{
  "n_experts": 24,
  "router_score": "softmax",
  "balance_bias": false,
  "norm_eps": 1e-05,
  "tie_embeddings": false,
  "lr": 0.00252,
  "train_tokens": 541500000,
  "steps": 4179
}
Below are experts of layer 8 (counted from 0) of a mixture-of-experts language model. Rows are named router (the router's row for the expert), down (a neuron's output weights, with its number) and show model dimensions 128-255. Each number is 128 + 32 x the weight over its row's rms, rounded and kept within 0 to 255. Numbers have three digits each.
After each expert's rows: a language model's description of what the expert responds to. This comes from a sample of Wikipedia text that the model never trained on.

# expert 7
router:076160173095089066145145142117070151076126122103086117143109119166126099139167092189076052109127105113175099128109171119090078100116177143112110173112105068189166116156159150113102155193142124159138046088080128116152125097160146101120190179144122120089063144076152116101132128131082135149141073105110147138131171097160100124131134106103151106141113084143172102167191109086097171047163
down0:106135130137087130155138154141152074154115130090117140173146128148127158127099182240138122134126167188097087149126116117131156145100174176129080118146161130128123104121147167125096121103118163079130134123209130143121150134123093093122151120125144150161157116068128139222149157082112076126102115104133115100101121149127185131071172085106171095155064132120133167133123124123119135186180
Description: Subject pronouns and relatives starting a clause in plot summaries and biographies, such as he, they, it, which, and name pieces.

# expert 13
router:159147147167081121107123105112055114141111118163147129099181120130169107141093153128164138111112144174145188084105164118127086140109086207180142151133164103122139136191151156170100126124114111049134157169128105157154090116123071161124119129112074112133136157118110125084069122172131109093110092110140064193058177144152098105176072131140165146164129120201103155139064143065111129144170
down0:124162152155145148090104204194104094134041178159124111195107091159142124092128113111131135110106109153118132244127141124173090088121063120099156128106075115135138093100173130103146148126129109134100149125148154124190133129130100198090113173119143102127121136106090083105179105088124210111118153119103169148148147112162146051111154111164154103138132134130160116132122142151101155101105
Description: Infobox fields for birth, death and location, such as (age, Born:, Died:, degree signs, ″N in coordinates.

# expert 9
router:196115130118154079196074172139110098058083116079116093108101162158076147104112165118072076133128166088109137176197136148119160093105157179100164115129158083156113040179176073099155130134180121140163119105130133126170110169165114110109204069152101098132133128115186132149162183137108177153169162116146100125156146178107177124106124113118095084130062100107146141135135123118221139100107
down0:111127198109152099111158129156138155104168123138151104150135125144104109134128149131122181100136211089068092080106140087126124128046115170156143112141129074182155184160130136112145166100101092123124103149074114102188119128113104129139105143093110134128075099116147108107127115140150073129088114127092134145163103180122093118168154140148116096177166091157065148171129136167067101108140
Description: Nouns after the, a or his that usually take an of-phrase, such as part, role, version, year, debut, episode.

# expert 0
router:104136173076122110135155171123104129127065095116158136158135134137110133079104143170180125155157075097100164091097144161089116153161127088117082175152135153064077148122132073132141074126169151090121132212108123113127108184084078101134179148152147110192146122094145100110156112087144141195082118082109050103118099107137133117119098188115156091095144092161143070140133148099165133106156
down0:114164202145132135100149104084093143127085103130130079164109130129120179134139114124114144097114158146087150147075102109114107052053173128079162141153125068145167160139147123141104128120166103107135136182177134095125132151085174153113134120176088138155107179125122196071161113146112120153097140151160153129122110212138139133164072133116141117180043127135098122094095113191142118159136
Description: Syllable pieces inside personal names, mostly Korean, Japanese, Chinese, Indian and Thai, in cast lists and tables, e.g. Se-ung, Huang, Singh.

# expert 21
router:161145130103126149160122150154127169143185146162191147162131118133141125140084157100102102112115097135087173131156079108170136101099115140152134144141121136112119193105116088123148155138112109030060053092140089167140092134078162156153125120130117148105157105157078134114160093154103166157086144157117166109178152163145074148158120132107131120094162170155086118125128108101119094103150
down0:136138109129142101150158098070179106131153158067084174169115178113135125112119104180150108161104087135160179123089105136101133173142099128176096155192131131052135120147148188130175156051135168169139091177117179108159116134129127124133107151113097119150135139087102155071112158143161107097091062137113094109142160121051076141155169128170121119087113156119169107129167129154106117057141
Description: Line breaks before new sections or infobox blocks, and heading tokens like ==See also==, Personal details, Scientific classification, Animalia.

# expert 4
router:059159153125095153154091061151181142152140202093160138176137115124193130155141150123144138027126190163160122126165065151122107129137115168117131111104084120084125086084159150195102168081112117137173126171133161158138192162150152115144166093128162165142096114154150162140176139148094106120103116179145149135092084156162189122074120221143145084119109093099125122161144126192073152122166
down0:107154106121180156097122064136105172178136133095178163210055177164110213147184109168111208110143188172104119158155135132147080074128116173182120118135111110120115102127089152121151123154112129087166148119110044159165134150122128117150117071155156135127106125158117104162082139095112128125096147146150050078086158133169151110139154170119159109177155133129097127170106135134127036088086
Description: Pipes, line breaks ending table header rows, and closing quotes or brackets after quoted titles, e.g. ." and "), in markdown tables.

# expert 20
router:203126141096169116187166176154114151155100144205197113166117098127073129116136062118143089128168173124099095139181151129140122130129103162155156157128097112150087071087092138106149101122137110139102176103149112096063135119143108131071133130219084110170125056186158050073085122179158108093102108176077080146140104116122122141141101097089098102144155080155135173116113115152143189150100
down0:099171129099144150146149153144100117099152137137131106124141105130117172184152105079074139140072148118153138130095155115119173140162148095164163142130108092145107174108143045182130153123065137126136122060161177116143138127160148138140138122126169133114134131070236166107061119106158123115106143088115147153163156175136144118188120124107141065171148091155145138136133098127170135163181
Description: Prepositions and following articles, such as at, over, under, during, after, as in at least, over 100, during the swing.

# expert 3
router:166156167187157152095120126087140065111119121194143110129118113147135128117173102083082108162136144131107111057171151121164105174104110122148098145132098097192140109077107156130159113136146157151095191201209098138095155086133102128154114166175112073116130170160114140088125098095171150109084127141111121116184150105161156106159161134146141186187104109095142126101090131166096175124122
down0:139137077124130088137109155139119121132067117154094162094154111146095142124067140125105147131125052192100115109083075160173139101115125133087114128094139128090165115143112084076182091155111107153131111140161142126132145109105143142184100126174099119187094121102138156156159122125048185083065142121059119119165108166115184137130151109098143123167174107122128168111094139148131146158133
Description: Prepositions and quantifiers like of, for, among, all, many, especially inside institution names such as Ministry of, Office for, Institutes of.

# expert 22
router:111148167115105127126090140106146125184096156192126141130065118137119154179173091111175176085094186118132092079097118171129083127126098148152180115160097084110118150140162174163178204070165103157176135120186058150067132112073125104122145123123180145088097120164110119177180132114116135129155151111112133158108113103110068184114102173121157136154067093163157167171099123145085085096117
down0:145127166089155179162142195100185152150112186116158112162100179103096148146119123144110160114198120141143082137129120141091113155149140057141091139128141132163176174124136167119136099104086092112102215099147105120099179165130102089114163133109177146105075141129118114148127161170102099124104088105126097147096103084130126103195149127098129107135162108095161111178092167179147121115082
Description: Commas, colons and periods attached to the word ending a clause, such as evidence, questioned, stating:, often before however or and.

# expert 8
router:140112148169162094177106109076159151087120110134088121074141086125119208171077154132116114144128078156149184165116135138139168140179082100065175112134113155160134136099161092066150128161218140138143143086085129115077110146154186137082094138143173098073186111143148133210087151083088131141141088092101159125149154110097050092153178127112156148121131148097154177129141128061154123138132
down0:103106078202081077089068132089140129145110142153140117155067161167093059151129138119136165090143082093105125109173171141120175100132177112127090140088140124174176243077131129171135095129129070100201130149144110147119148110138119147105162087111095097079131082211158134135152114154168135117114123158081115129181087147097093070118100129137140135136102126143126105100144110124189117149122
Description: Opening capitalized piece of place, club or surname words after in, of or the, such as Te(esside), Tor(quay), Bos(nia), Ar(isaig).